{"d_model": 192, "n_kv_head": 1, "rope_fraction": 1.0, "init_std_qkv": 0.0258}
Below are experts of layer 5 (counted from 0) of a mixture-of-experts language model. Rows are named router (the router's row for the expert), gate (a neuron's input weights, with its number), up (a neuron's input weights, with its number), down (a neuron's output weights, with its number) and show model dimensions 0-191. Each number is 50 + 10 x the weight over its row's rms, rounded and kept within 0 to 99.
After each expert's rows: a language model's description of what the expert responds to; "mostly gets" lists some tokens that are sent to it at least half of the time. This comes from a sample of Wikipedia text that the model never trained on.

# expert 31
router:60 51 50 44 53 61 74 66 60 52 45 66 47 40 55 41 51 57 50 58 38 78 67 52 44 52 41 68 54 47 58 65 48 50 41 58 56 62 48 46 35 63 40 57 47 60 45 56 49 62 47 54 62 47 61 56 37 29 63 56 36 54 43 43 48 48 44 60 50 43 51 62 68 47 64 53 61 60 48 55 52 56 53 61 48 40 50 51 32 54 58 37 51 50 51 51 49 47 58 50 61 59 50 50 55 50 57 46 58 64 27 48 62 56 49 39 59 50 55 66 74 40 43 56 55 29 60 57 51 53 28 46 53 32 48 56 34 72 50 34 64 39 44 57 40 36 39 41 44 63 61 49 47 46 51 59 50 57 38 42 42 58 67 43 53 34 45 37 54 63 41 35 48 71 59 63 30 68 53 47 40 67 45 50 35 37 49 49 40 38 33 48
gate0:35 50 49 39 40 54 58 45 65 46 50 51 46 48 49 46 40 42 45 39 46 50 57 43 39 41 60 68 65 56 49 60 51 56 46 56 50 48 48 57 66 36 53 62 27 66 67 46 54 46 57 40 56 64 51 61 53 64 65 44 49 42 52 73 63 53 48 57 62 46 51 65 39 52 57 55 51 49 44 74 62 44 37 47 44 46 47 35 49 47 65 54 59 43 35 50 52 42 58 54 59 44 35 41 42 57 53 38 58 36 29 37 33 40 53 28 36 45 57 27 43 55 81 64 41 43 57 51 31 63 43 56 57 53 55 53 61 42 39 51 35 58 49 69 65 42 49 45 41 38 62 58 50 53 36 62 51 44 57 46 48 59 46 63 49 48 49 49 45 56 67 55 41 39 35 63 38 67 42 42 52 24 40 68 53 57 51 61 59 55 40 45
up0:51 52 53 36 46 59 48 37 35 56 45 53 62 43 54 70 66 48 39 57 52 49 34 40 36 45 45 43 37 36 49 53 54 39 64 63 54 32 53 40 35 48 48 33 73 49 51 47 44 74 34 49 58 57 45 46 55 55 53 29 38 48 31 35 38 52 60 52 43 66 28 38 53 34 53 54 52 45 55 67 34 36 62 50 35 57 31 52 48 56 40 26 57 41 46 68 50 51 48 59 49 67 54 44 46 69 58 54 36 51 49 50 34 52 47 52 55 57 48 56 32 45 37 59 52 60 45 34 50 40 63 40 49 39 51 49 48 59 54 50 55 48 59 52 54 67 56 54 71 45 57 53 29 60 50 49 37 58 49 66 58 46 41 29 54 67 50 54 57 57 66 45 49 39 52 43 50 62 63 55 35 32 47 62 57 57 43 52 58 47 46 56
down0:32 50 52 34 55 54 60 41 61 49 54 27 26 67 53 44 60 46 61 48 54 54 53 41 62 59 40 59 58 56 51 48 68 57 48 47 49 66 51 42 50 68 46 48 64 32 34 48 55 37 43 54 55 46 53 49 44 54 59 48 50 44 46 49 45 31 67 50 33 51 58 65 48 52 43 58 41 33 52 37 46 52 64 41 51 27 45 54 56 66 47 50 47 67 64 46 57 52 56 65 40 36 46 47 47 50 35 61 51 46 64 40 54 65 61 40 51 49 46 44 61 67 55 56 52 45 41 60 53 56 38 72 73 44 58 57 48 57 42 55 44 33 47 58 47 50 49 53 49 44 56 55 69 57 58 39 57 53 65 45 23 49 54 58 61 44 47 43 37 62 50 43 34 45 47 58 51 53 71 66 34 57 44 48 64 41 52 19 40 42 54 31
What it handles: Quantity words and spelled-out numbers before nouns, such as other, two, all, many, both, same, such.
mostly gets: " other", " two", " all", " three", " some", " both"

# expert 9
router:56 42 79 37 66 67 58 49 61 54 57 38 63 48 56 35 62 50 38 61 45 60 44 56 33 53 43 60 62 48 33 67 47 47 51 53 52 48 78 57 44 56 53 58 66 49 48 54 36 57 50 44 49 69 59 55 58 56 41 60 38 43 56 51 52 54 40 58 46 49 38 63 53 45 42 44 60 54 48 53 38 57 35 36 49 43 52 63 41 49 56 36 52 41 60 51 37 61 57 46 61 72 53 58 50 63 50 59 55 50 55 62 43 58 42 41 51 45 49 49 57 13 69 66 38 55 74 48 34 63 41 41 47 45 50 72 42 54 45 55 40 55 53 71 48 52 48 55 50 57 52 50 50 36 39 66 61 29 52 43 37 54 63 54 46 48 48 43 45 58 33 46 55 71 58 40 37 64 56 55 56 48 46 54 37 40 38 60 42 59 49 42
gate0:38 53 46 37 80 71 51 46 49 50 60 28 57 44 59 54 34 51 67 51 54 65 61 48 53 69 61 58 51 46 42 51 46 57 52 56 44 55 48 44 54 44 54 44 66 39 45 51 52 51 61 43 33 33 50 69 57 46 45 43 53 69 45 30 62 47 45 52 46 38 47 31 63 42 63 43 48 55 45 53 36 48 23 48 49 38 39 39 45 42 50 54 61 44 54 58 37 54 43 39 57 63 64 27 49 63 52 68 49 51 61 52 35 46 45 57 38 40 46 59 63 33 60 54 51 54 40 34 47 56 65 40 21 59 37 55 45 45 34 57 56 46 47 52 59 42 44 65 52 58 60 67 52 54 48 59 33 41 43 49 43 34 53 59 50 45 54 58 62 40 47 54 48 61 55 47 55 57 61 36 50 64 43 70 52 59 69 36 48 52 55 48
up0:74 45 77 54 55 40 64 58 52 46 64 55 66 62 48 44 45 55 55 41 41 57 69 44 52 40 50 77 35 49 46 61 37 58 66 64 65 50 69 56 74 67 55 51 64 58 47 55 37 34 39 42 49 56 52 44 53 61 52 60 65 41 47 64 66 62 50 53 45 39 47 47 52 38 36 55 62 49 38 57 46 45 49 49 43 44 41 44 49 44 51 44 51 55 61 52 52 64 46 48 62 44 64 54 36 41 45 53 41 60 53 45 56 28 42 45 50 55 45 63 40 49 81 69 47 64 46 65 62 54 49 55 64 48 61 47 66 41 43 59 48 43 43 45 61 47 53 59 54 58 53 44 43 51 41 40 57 49 53 62 44 43 52 35 38 43 42 23 46 47 55 55 54 62 55 55 39 41 63 53 37 35 51 48 46 27 43 52 67 33 49 50
down0:55 61 56 45 35 50 48 54 48 57 25 62 39 60 64 30 43 52 49 38 46 36 29 47 56 42 48 50 56 40 60 44 50 66 40 54 50 44 58 44 64 54 39 53 68 64 65 39 46 60 42 51 62 65 62 53 35 62 57 61 40 39 38 55 34 54 52 44 44 44 51 65 61 55 45 50 48 58 44 58 64 44 63 40 62 59 50 49 66 44 61 77 46 72 53 39 54 44 45 52 51 47 47 54 55 58 55 25 42 40 39 41 42 51 55 48 56 41 52 60 54 50 27 58 41 53 44 59 63 57 44 68 54 57 59 52 56 55 51 57 65 56 54 44 53 49 50 28 45 44 51 30 56 38 30 49 55 65 60 50 49 59 42 27 68 56 43 63 61 59 52 50 48 44 59 43 71 40 55 62 41 32 45 53 40 50 61 66 59 35 45 39
What it handles: Articles the, The, A, An and This, mostly starting a sentence or title, or following commas and "and", as in "The show".
mostly gets: "The", " The", "An", " An", "the", "This"

# expert 51
router:56 46 35 37 64 75 45 66 52 72 42 44 57 59 34 49 60 60 50 44 67 56 65 48 30 35 36 54 62 58 42 61 63 54 57 51 44 46 56 42 36 50 47 49 49 59 34 55 43 66 62 61 49 73 52 51 41 59 41 62 32 38 47 41 46 43 53 54 49 46 50 50 60 54 42 43 70 35 52 38 50 51 40 64 47 49 42 44 20 47 45 45 31 58 50 42 49 62 63 64 47 55 42 71 56 50 35 77 48 43 45 50 53 50 62 68 48 48 50 52 46 32 46 55 54 52 65 45 47 64 43 51 41 46 61 56 43 45 50 39 45 48 53 45 48 51 45 49 51 60 59 41 67 35 38 71 55 47 41 54 26 41 45 53 42 35 49 36 36 54 51 38 38 62 66 62 46 66 35 43 57 59 52 47 60 45 47 44 54 54 56 59
gate0:61 52 52 50 43 32 43 45 48 54 39 57 40 52 49 74 62 24 49 34 43 55 57 60 54 33 59 72 47 42 66 48 46 38 46 44 48 42 61 55 47 56 24 44 55 47 46 69 49 55 59 59 47 58 39 72 49 41 46 63 57 46 49 54 55 53 44 52 52 34 48 49 49 62 51 44 70 55 50 58 48 43 57 56 64 70 56 47 42 49 57 30 57 45 49 37 65 61 34 54 48 63 62 54 38 52 38 69 54 42 54 55 52 58 46 52 45 58 53 62 61 51 60 65 34 59 60 61 44 51 30 52 49 48 35 63 45 66 51 64 46 43 38 56 39 61 46 37 45 46 55 42 47 45 37 56 36 31 66 75 47 57 38 38 36 59 66 41 63 52 65 50 33 55 50 44 46 47 54 43 58 55 35 48 49 45 55 30 52 69 48 59
up0:44 28 56 42 46 50 62 47 36 33 53 47 45 54 51 44 50 54 61 50 61 36 42 60 60 65 53 39 31 39 34 62 43 67 62 56 53 51 46 54 52 54 49 64 51 47 49 53 35 47 38 61 45 48 56 51 38 58 57 55 62 59 41 63 53 63 27 66 47 59 51 38 55 56 49 58 59 42 49 48 58 69 38 42 48 59 43 56 48 44 30 55 47 32 48 53 37 32 56 65 26 37 36 37 44 49 51 71 43 42 43 69 34 52 39 45 32 49 58 51 36 43 52 41 46 55 32 47 48 61 30 57 41 61 60 41 41 60 56 57 44 60 51 58 67 64 69 47 48 47 50 59 37 50 55 39 49 52 38 27 43 35 54 81 63 41 45 56 51 38 44 48 70 44 50 52 60 47 56 53 40 45 55 51 46 50 58 61 58 53 58 59
down0:58 51 56 66 40 62 43 49 68 59 45 65 26 57 48 55 67 42 57 45 37 58 55 59 52 42 60 50 56 48 44 51 51 40 52 47 39 46 40 57 67 50 57 61 47 70 45 62 59 57 43 61 63 49 47 62 53 58 48 71 47 49 50 46 45 45 38 62 50 44 55 46 39 41 68 60 51 49 44 54 53 28 52 25 45 53 55 70 56 53 37 50 46 56 37 49 57 50 48 28 40 51 61 56 46 48 60 49 58 66 54 49 59 43 39 64 31 57 27 61 53 53 49 52 40 72 47 60 39 45 48 46 59 36 47 44 68 56 52 50 43 50 49 45 46 70 57 63 46 79 59 51 56 51 45 57 65 29 63 46 53 30 60 50 39 57 42 35 46 60 50 53 38 33 55 41 31 58 38 57 47 67 55 37 53 37 50 63 42 30 44 45
What it handles: Nationality adjectives opening biography lines (Ukrainian swimmer, Italian footballer, American) plus table pipes, semicolons and commas in infobox data.
mostly gets: "American", " African", " Indian", " Chinese", " American", " Arab"

# expert 45
router:46 32 48 26 55 72 52 43 48 59 52 32 53 58 41 42 50 51 32 48 37 58 46 46 41 53 54 55 56 33 56 43 61 50 53 57 61 57 45 58 38 58 42 53 55 63 41 59 65 53 55 50 42 38 45 46 49 62 60 44 36 47 52 42 54 59 54 54 50 47 34 58 72 65 41 51 39 60 60 44 49 59 55 49 55 53 36 64 37 72 52 50 45 32 55 41 47 62 49 53 49 64 37 57 65 66 28 55 46 40 42 57 48 68 44 37 43 57 46 54 61 21 60 55 44 48 68 46 47 69 33 66 39 53 40 57 45 61 49 60 57 36 57 51 74 49 48 45 36 67 47 48 42 42 48 55 42 43 56 27 38 50 70 62 61 40 55 43 29 54 39 40 50 50 54 43 52 43 60 43 51 64 49 50 59 44 48 68 37 52 52 42
gate0:61 53 55 52 59 45 50 56 55 45 42 62 61 31 53 60 45 57 46 60 67 50 47 53 54 40 38 47 50 43 39 35 61 47 30 43 53 51 39 48 47 54 57 35 50 44 58 53 45 63 68 66 63 47 67 55 51 51 35 53 40 45 43 70 59 56 37 50 54 41 42 56 48 57 51 75 52 35 40 50 56 61 64 51 50 44 56 47 52 57 55 55 53 71 53 57 47 57 46 53 35 79 63 38 41 54 43 48 60 37 26 46 37 46 48 58 61 55 50 46 59 50 54 63 55 43 30 62 77 60 45 43 44 43 45 61 42 53 52 61 46 53 47 41 41 50 43 62 57 51 58 66 45 40 52 52 58 50 52 39 42 60 59 48 46 53 39 51 71 64 44 68 58 52 54 56 30 15 37 52 59 23 41 51 44 48 60 55 32 55 49 36
up0:58 62 44 51 57 41 62 64 51 45 60 60 46 54 68 44 59 58 30 50 38 51 29 39 50 55 49 44 38 44 46 52 58 57 59 50 61 53 51 52 40 70 50 51 41 48 53 59 44 30 56 58 43 81 42 45 33 45 61 39 46 35 68 54 37 39 39 45 52 54 42 68 41 58 41 37 47 32 50 62 43 46 35 39 50 61 64 62 53 49 61 45 51 56 49 55 70 55 50 46 53 53 44 67 31 66 51 41 67 42 47 66 58 52 52 53 43 47 57 70 43 55 54 46 54 41 41 62 68 39 50 39 47 74 41 64 60 48 53 35 63 56 44 49 49 48 65 40 58 50 49 65 66 46 52 64 66 51 63 50 42 40 29 58 57 51 61 58 41 52 43 62 52 44 51 46 51 69 51 40 57 38 46 31 35 38 36 55 50 61 38 54
down0:23 45 49 42 29 40 45 46 62 61 50 37 70 59 23 52 36 33 62 68 39 46 58 50 62 54 45 42 68 40 50 63 49 52 51 60 55 30 43 35 42 35 45 45 47 61 43 44 45 35 53 34 52 54 57 62 60 54 55 34 60 44 56 46 51 52 48 49 70 45 59 64 44 47 46 60 67 48 70 44 38 52 52 46 60 60 43 54 37 34 53 57 51 28 32 42 44 43 34 56 53 21 67 57 66 39 46 41 35 51 34 45 62 60 53 45 52 49 61 50 51 57 43 58 42 40 59 49 49 55 51 39 49 50 33 33 51 65 40 46 54 47 41 52 60 56 50 58 48 48 52 40 44 58 54 63 50 46 51 38 54 75 61 48 61 48 35 45 45 46 51 45 48 42 59 39 58 54 49 56 51 46 73 54 55 67 37 54 49 47 42 55
What it handles: Possessive 's and pronouns his, her, their, its, him, often before own, first, or family nouns, as in "his only career defeat".
mostly gets: "'s", " his", " her", " their", " its", "'"

# expert 52
router:56 46 62 48 58 48 47 47 46 66 38 58 70 65 47 63 66 42 53 66 37 59 57 53 59 50 57 72 35 50 38 54 46 58 38 51 62 54 68 44 58 66 33 58 60 63 46 66 53 44 45 44 66 48 41 39 44 38 69 49 52 41 52 52 45 49 41 61 32 49 57 52 48 60 40 55 45 63 71 54 53 53 53 46 55 43 64 51 46 72 44 50 49 48 58 44 26 49 67 53 53 70 30 51 50 49 65 65 58 48 34 68 51 54 61 39 45 52 42 52 58 38 61 64 55 48 56 40 22 53 47 51 38 44 50 51 42 66 59 38 40 60 43 58 36 47 39 44 36 44 58 46 70 39 33 53 61 54 54 37 59 56 61 61 60 32 62 36 43 61 54 42 53 58 56 43 41 59 47 53 43 64 58 44 55 44 36 56 34 48 58 51
gate1:68 56 32 63 68 54 52 53 49 34 51 52 67 44 55 62 53 48 59 55 53 48 49 46 50 46 47 41 41 41 34 63 41 67 51 53 65 46 40 59 32 65 51 63 57 49 52 55 60 52 52 34 52 54 60 49 57 45 31 55 34 45 48 52 61 44 68 52 54 58 51 52 45 54 43 53 58 57 65 71 45 44 66 43 57 40 42 73 42 40 46 55 50 60 53 68 66 40 52 61 40 74 54 52 48 45 45 46 49 46 65 41 43 54 77 65 46 41 48 36 59 61 59 59 40 28 55 69 51 61 45 51 54 51 42 48 65 65 23 48 46 51 53 36 34 44 41 43 59 46 69 42 61 48 40 40 68 54 58 59 40 44 56 50 36 59 54 51 51 41 51 61 67 65 65 48 57 67 41 44 45 55 39 61 41 57 65 54 43 58 43 60
up1:67 53 47 28 46 54 56 44 52 68 46 56 49 60 62 36 54 59 59 46 48 51 47 55 54 63 44 60 61 38 55 44 35 58 31 48 69 63 33 40 44 57 56 64 37 51 56 47 54 47 47 43 50 55 41 61 41 50 71 40 60 58 48 53 56 63 57 67 55 53 54 22 47 47 60 45 40 53 31 65 44 56 62 38 56 78 45 38 59 49 50 57 40 34 55 55 61 52 55 38 41 50 44 30 61 67 33 59 32 58 46 39 54 64 42 54 50 60 61 60 61 61 45 53 50 47 37 57 56 51 35 49 46 50 41 72 48 48 43 65 64 51 37 56 56 52 33 70 50 44 62 31 35 65 58 69 51 50 63 46 54 39 47 46 43 29 62 60 41 55 46 54 39 62 56 55 44 43 51 56 43 53 53 53 37 46 50 65 53 56 52 58
down1:60 37 48 59 60 27 35 54 54 40 57 65 49 44 57 53 48 51 32 66 66 50 53 47 43 52 63 51 24 58 51 57 61 36 69 64 52 54 50 53 46 53 47 52 63 39 52 49 61 55 48 44 45 56 44 48 65 45 42 57 48 63 61 64 47 67 69 58 45 46 60 71 57 42 50 45 59 53 37 47 45 34 43 62 52 46 52 53 60 52 63 62 50 50 45 55 35 52 36 38 53 56 34 46 37 43 54 55 44 57 60 58 62 50 62 44 60 49 60 42 24 53 63 51 44 46 44 54 63 46 62 33 63 49 50 52 38 44 58 36 39 53 43 61 46 33 61 43 46 54 41 50 51 65 64 50 56 61 64 29 45 45 62 31 72 41 46 33 50 44 43 40 55 65 45 53 50 55 41 35 25 52 41 28 55 52 58 41 48 30 56 34
What it handles: Commas, sometimes fused with quotes or brackets, closing a clause or list item before and, but, which, including.
mostly gets: "\",", ",\"", "\"),"

# expert 53
router:58 44 53 54 45 44 60 34 52 55 63 45 65 32 59 53 64 47 44 48 42 55 47 54 48 55 43 59 49 52 47 43 62 52 54 31 42 42 73 54 38 39 44 64 56 69 65 37 29 36 28 49 67 38 56 67 51 61 71 49 41 44 44 33 45 41 50 41 43 37 40 50 64 51 30 57 59 51 54 49 53 59 45 53 45 57 45 51 48 46 61 68 39 59 59 52 45 41 68 44 66 79 39 54 61 56 37 53 38 53 46 43 44 47 45 33 40 43 40 68 56 47 55 59 45 47 57 53 38 62 46 56 42 40 49 62 61 54 58 32 50 56 40 55 29 45 59 41 54 40 45 42 39 35 47 55 45 47 64 56 65 55 50 45 58 32 46 28 48 59 39 52 42 46 65 49 45 61 50 57 40 66 65 42 40 36 56 39 40 42 61 59
gate2:62 46 58 50 38 30 64 45 60 56 57 42 54 48 51 59 65 46 51 33 52 49 56 64 58 47 48 49 38 46 52 54 44 65 51 39 38 36 66 40 43 49 39 62 44 73 45 54 40 50 51 34 58 48 43 45 38 47 62 42 45 50 51 62 59 48 73 41 36 69 42 44 40 39 45 40 48 51 48 40 40 56 34 62 42 54 31 30 48 69 57 64 53 46 44 50 49 42 73 38 49 54 53 62 56 58 52 48 56 55 52 30 22 51 54 57 47 40 57 66 50 47 43 44 51 43 63 62 43 46 46 75 52 60 60 81 57 50 51 42 68 39 51 55 54 60 55 47 44 65 59 46 38 47 50 48 38 58 44 41 52 72 52 42 34 55 63 46 63 58 56 54 54 47 49 38 52 74 58 46 58 39 50 77 47 54 45 61 57 58 53 46
up2:55 44 61 57 48 47 36 60 61 34 55 59 58 45 24 64 32 61 49 44 37 55 60 37 62 59 33 34 41 53 48 55 67 52 48 44 21 32 47 49 50 67 57 54 59 68 62 42 32 36 37 49 50 58 42 46 45 62 68 51 33 45 54 69 38 51 46 58 44 72 46 60 63 37 47 42 35 41 51 45 48 46 51 59 68 38 60 34 47 50 38 42 42 44 57 52 50 51 41 62 58 65 57 46 59 63 38 45 56 51 55 69 53 48 55 53 55 46 41 57 38 58 67 63 54 61 27 33 49 51 31 49 60 56 56 50 55 49 50 53 53 38 52 54 36 46 55 54 57 60 57 41 56 55 57 38 50 56 60 31 39 54 60 48 49 36 48 53 47 51 42 64 35 44 58 51 51 48 59 48 63 51 59 23 65 46 39 57 58 59 45 55
down2:42 38 51 51 18 55 51 51 39 56 46 57 54 49 54 42 61 43 48 52 57 53 52 50 35 45 62 75 56 55 51 57 46 50 50 47 48 56 48 71 33 45 25 46 46 39 47 72 55 72 71 48 39 45 53 36 44 35 46 64 50 56 53 32 32 55 71 57 62 51 59 61 43 52 53 42 70 55 45 56 53 60 38 43 44 53 43 55 45 58 61 48 50 48 59 52 53 63 51 47 32 44 57 50 45 53 57 53 49 57 41 30 57 46 55 35 51 50 58 46 65 33 24 43 42 40 63 55 60 43 64 62 39 49 65 60 46 55 66 53 39 64 44 55 52 55 63 42 49 35 56 57 59 37 56 66 56 63 38 43 72 41 38 60 49 61 52 48 77 55 57 55 45 57 48 54 58 42 55 47 47 37 52 45 45 60 57 45 52 54 75 57
What it handles: Last two digits of years split after the century prefix 18, 19 or 20, like 2009, 1857, 1973.
mostly gets: "09", "07", "05", "04", "08", "06"

# expert 36
router:53 40 65 33 66 62 56 52 44 59 53 44 45 32 47 42 57 37 52 74 44 54 54 59 31 61 67 58 59 41 53 52 45 59 44 47 70 43 60 61 25 67 58 68 53 53 41 61 66 46 55 48 59 53 66 64 64 52 59 51 24 53 49 46 50 43 44 48 43 33 52 49 49 59 47 36 53 41 53 51 58 41 45 48 52 52 42 45 50 77 61 41 54 61 50 47 65 52 69 59 46 55 40 49 46 59 43 41 56 52 49 57 48 53 58 25 40 47 55 60 57 21 45 61 42 39 55 37 50 57 19 62 38 55 52 55 40 58 46 37 44 50 62 47 45 58 39 43 55 48 52 52 60 57 50 59 56 43 43 42 41 48 49 43 62 41 43 44 41 57 63 48 42 57 57 48 43 62 46 56 48 63 50 32 51 36 34 36 36 40 29 58
gate0:59 69 59 50 60 48 47 49 40 36 52 50 61 42 36 51 53 51 59 53 53 49 40 51 33 53 46 57 35 51 53 71 74 51 43 44 46 36 47 67 62 47 50 57 48 50 48 59 61 42 50 53 38 44 57 59 60 62 39 50 62 60 48 30 48 65 60 54 41 48 47 51 43 58 48 52 55 53 30 41 52 40 62 52 29 56 18 37 50 63 62 55 68 70 45 59 62 57 50 63 48 36 37 47 51 42 32 61 66 60 40 66 55 46 58 58 49 60 47 43 59 45 37 46 48 62 57 50 42 55 22 51 28 34 60 65 61 41 51 33 46 39 66 44 48 45 47 36 41 56 47 35 52 27 53 48 51 53 34 39 61 56 57 40 61 51 42 38 52 55 69 40 60 51 51 48 52 37 53 61 47 53 46 42 72 45 44 54 53 56 55 54
up0:62 44 42 40 31 47 55 48 50 69 55 61 46 52 48 53 48 57 32 33 42 38 50 62 51 69 56 29 50 52 56 49 30 40 49 41 43 43 55 36 46 53 41 52 63 43 40 53 57 72 39 40 50 60 41 34 36 39 58 50 38 60 43 78 39 45 63 71 58 71 61 53 59 60 53 45 50 30 63 67 46 47 39 55 57 51 61 60 55 57 49 64 29 35 55 48 31 48 55 38 65 53 49 57 51 60 61 32 44 48 48 57 37 67 52 53 31 38 52 60 47 66 61 51 39 48 51 46 51 52 63 45 46 65 63 47 44 57 65 51 53 52 50 54 64 62 46 51 61 43 63 53 48 62 50 51 43 53 75 75 40 49 45 53 44 47 62 53 53 52 43 43 36 63 63 56 56 59 57 55 53 39 38 45 36 42 46 56 47 47 39 47
down0:43 41 40 54 49 68 74 58 39 51 33 55 46 50 45 50 49 49 62 38 48 72 35 61 43 68 56 43 56 45 47 34 35 49 54 55 51 52 43 60 53 61 50 58 56 40 42 35 57 55 51 52 59 53 24 52 40 59 47 38 56 35 45 42 37 46 38 51 36 67 47 59 44 48 47 63 38 50 51 42 34 45 47 57 48 56 63 55 49 31 43 49 46 37 49 50 55 55 52 59 44 53 50 60 41 55 69 36 50 31 68 46 62 54 47 49 51 47 40 60 41 46 44 42 50 46 73 47 51 48 65 44 35 61 66 55 47 40 65 50 43 60 29 59 56 32 55 48 47 41 51 77 48 49 43 52 48 58 58 60 36 49 41 58 70 50 61 51 21 24 56 62 50 29 58 36 53 33 47 48 49 61 43 62 48 45 42 49 46 70 47 48
What it handles: The articles a and an, especially in as a boy or as a result, and two-digit pieces of coordinate decimals.
mostly gets: " a", " an", "00"

# expert 63
router:52 33 47 34 51 65 38 46 40 45 54 29 48 59 36 56 49 43 63 59 44 45 50 42 41 53 37 50 39 53 53 57 68 56 51 46 40 36 60 53 48 41 62 68 60 51 42 63 42 44 36 48 56 53 44 46 54 38 66 49 38 48 45 50 55 65 54 60 29 44 47 38 46 66 47 31 55 61 77 56 51 46 50 59 43 51 34 47 43 48 54 42 41 50 69 46 41 55 61 42 50 57 42 55 59 58 34 62 34 23 43 53 43 52 56 45 42 49 36 56 52 32 56 63 48 33 43 54 48 61 49 39 39 44 35 46 56 59 42 37 37 52 41 37 34 38 41 49 39 41 52 56 66 38 34 46 52 53 58 39 64 49 55 64 76 36 57 48 28 49 51 60 48 68 42 53 44 66 59 49 50 50 65 32 44 40 36 61 47 55 61 38
gate1:57 41 43 50 63 49 62 46 43 41 35 56 73 44 50 45 61 67 51 46 58 38 45 55 43 44 48 65 60 56 41 44 41 55 52 50 49 59 41 52 52 54 47 59 57 26 35 33 56 66 44 58 36 29 39 43 61 71 48 48 55 46 56 49 38 37 46 48 50 50 61 51 51 32 58 52 56 43 49 46 51 49 58 67 55 38 59 33 41 57 51 41 37 37 50 42 39 52 58 42 58 57 40 39 58 44 59 60 46 60 46 45 41 39 45 51 59 30 36 69 45 37 52 58 49 54 60 52 40 49 59 67 60 55 47 42 29 56 53 57 45 49 42 65 54 59 34 39 49 36 58 60 38 47 51 49 54 49 72 50 58 65 59 49 58 45 70 39 45 47 42 54 31 52 48 57 21 46 38 63 48 55 55 76 27 46 47 70 51 72 56 46
up1:56 47 76 42 62 66 61 51 50 62 57 50 59 49 39 66 65 47 59 57 40 41 27 39 60 35 58 60 47 52 63 64 39 53 59 39 46 51 54 45 43 59 58 56 33 44 43 38 48 60 48 37 37 46 42 47 60 37 47 51 60 51 66 51 57 26 48 60 43 58 45 62 58 44 53 56 59 30 50 47 51 49 59 52 64 40 54 49 36 55 58 48 47 65 61 32 37 43 41 41 51 50 15 73 58 32 43 53 45 38 50 66 51 44 43 45 42 25 42 51 60 50 47 65 52 43 72 43 53 51 42 48 52 51 54 53 61 37 46 52 33 70 51 54 51 62 48 48 60 59 54 49 46 44 52 55 39 38 61 56 39 54 56 46 42 35 53 59 56 45 38 32 49 70 59 52 33 42 58 60 46 56 46 47 47 39 30 39 44 46 48 38
down1:53 68 47 60 59 64 50 57 51 38 52 49 49 28 49 52 37 41 50 56 52 37 53 52 51 47 43 56 63 22 54 45 58 41 65 43 57 48 64 50 75 49 47 55 60 32 46 38 39 48 35 48 63 47 57 36 50 51 42 29 47 45 39 51 37 56 64 59 42 50 36 48 48 55 62 51 50 53 51 50 54 38 50 62 33 47 55 51 63 57 64 47 22 55 38 51 47 56 71 41 52 48 45 51 66 60 67 48 46 57 33 50 63 39 48 39 60 43 40 49 51 45 46 59 56 37 46 52 42 40 54 60 50 34 51 37 48 28 34 61 74 57 45 29 48 51 22 40 35 55 39 38 52 57 41 44 47 47 61 60 52 45 55 52 47 52 33 38 49 41 27 75 46 55 57 47 56 41 33 45 43 45 50 48 44 45 61 60 53 57 52 63
What it handles: Commas, including those fused with quotes or brackets, after proper names, places and years, as in "Hickory Hills, Mississippi" or "In 1986,".
mostly gets: ")},", ".,", ".),", " ,", "',"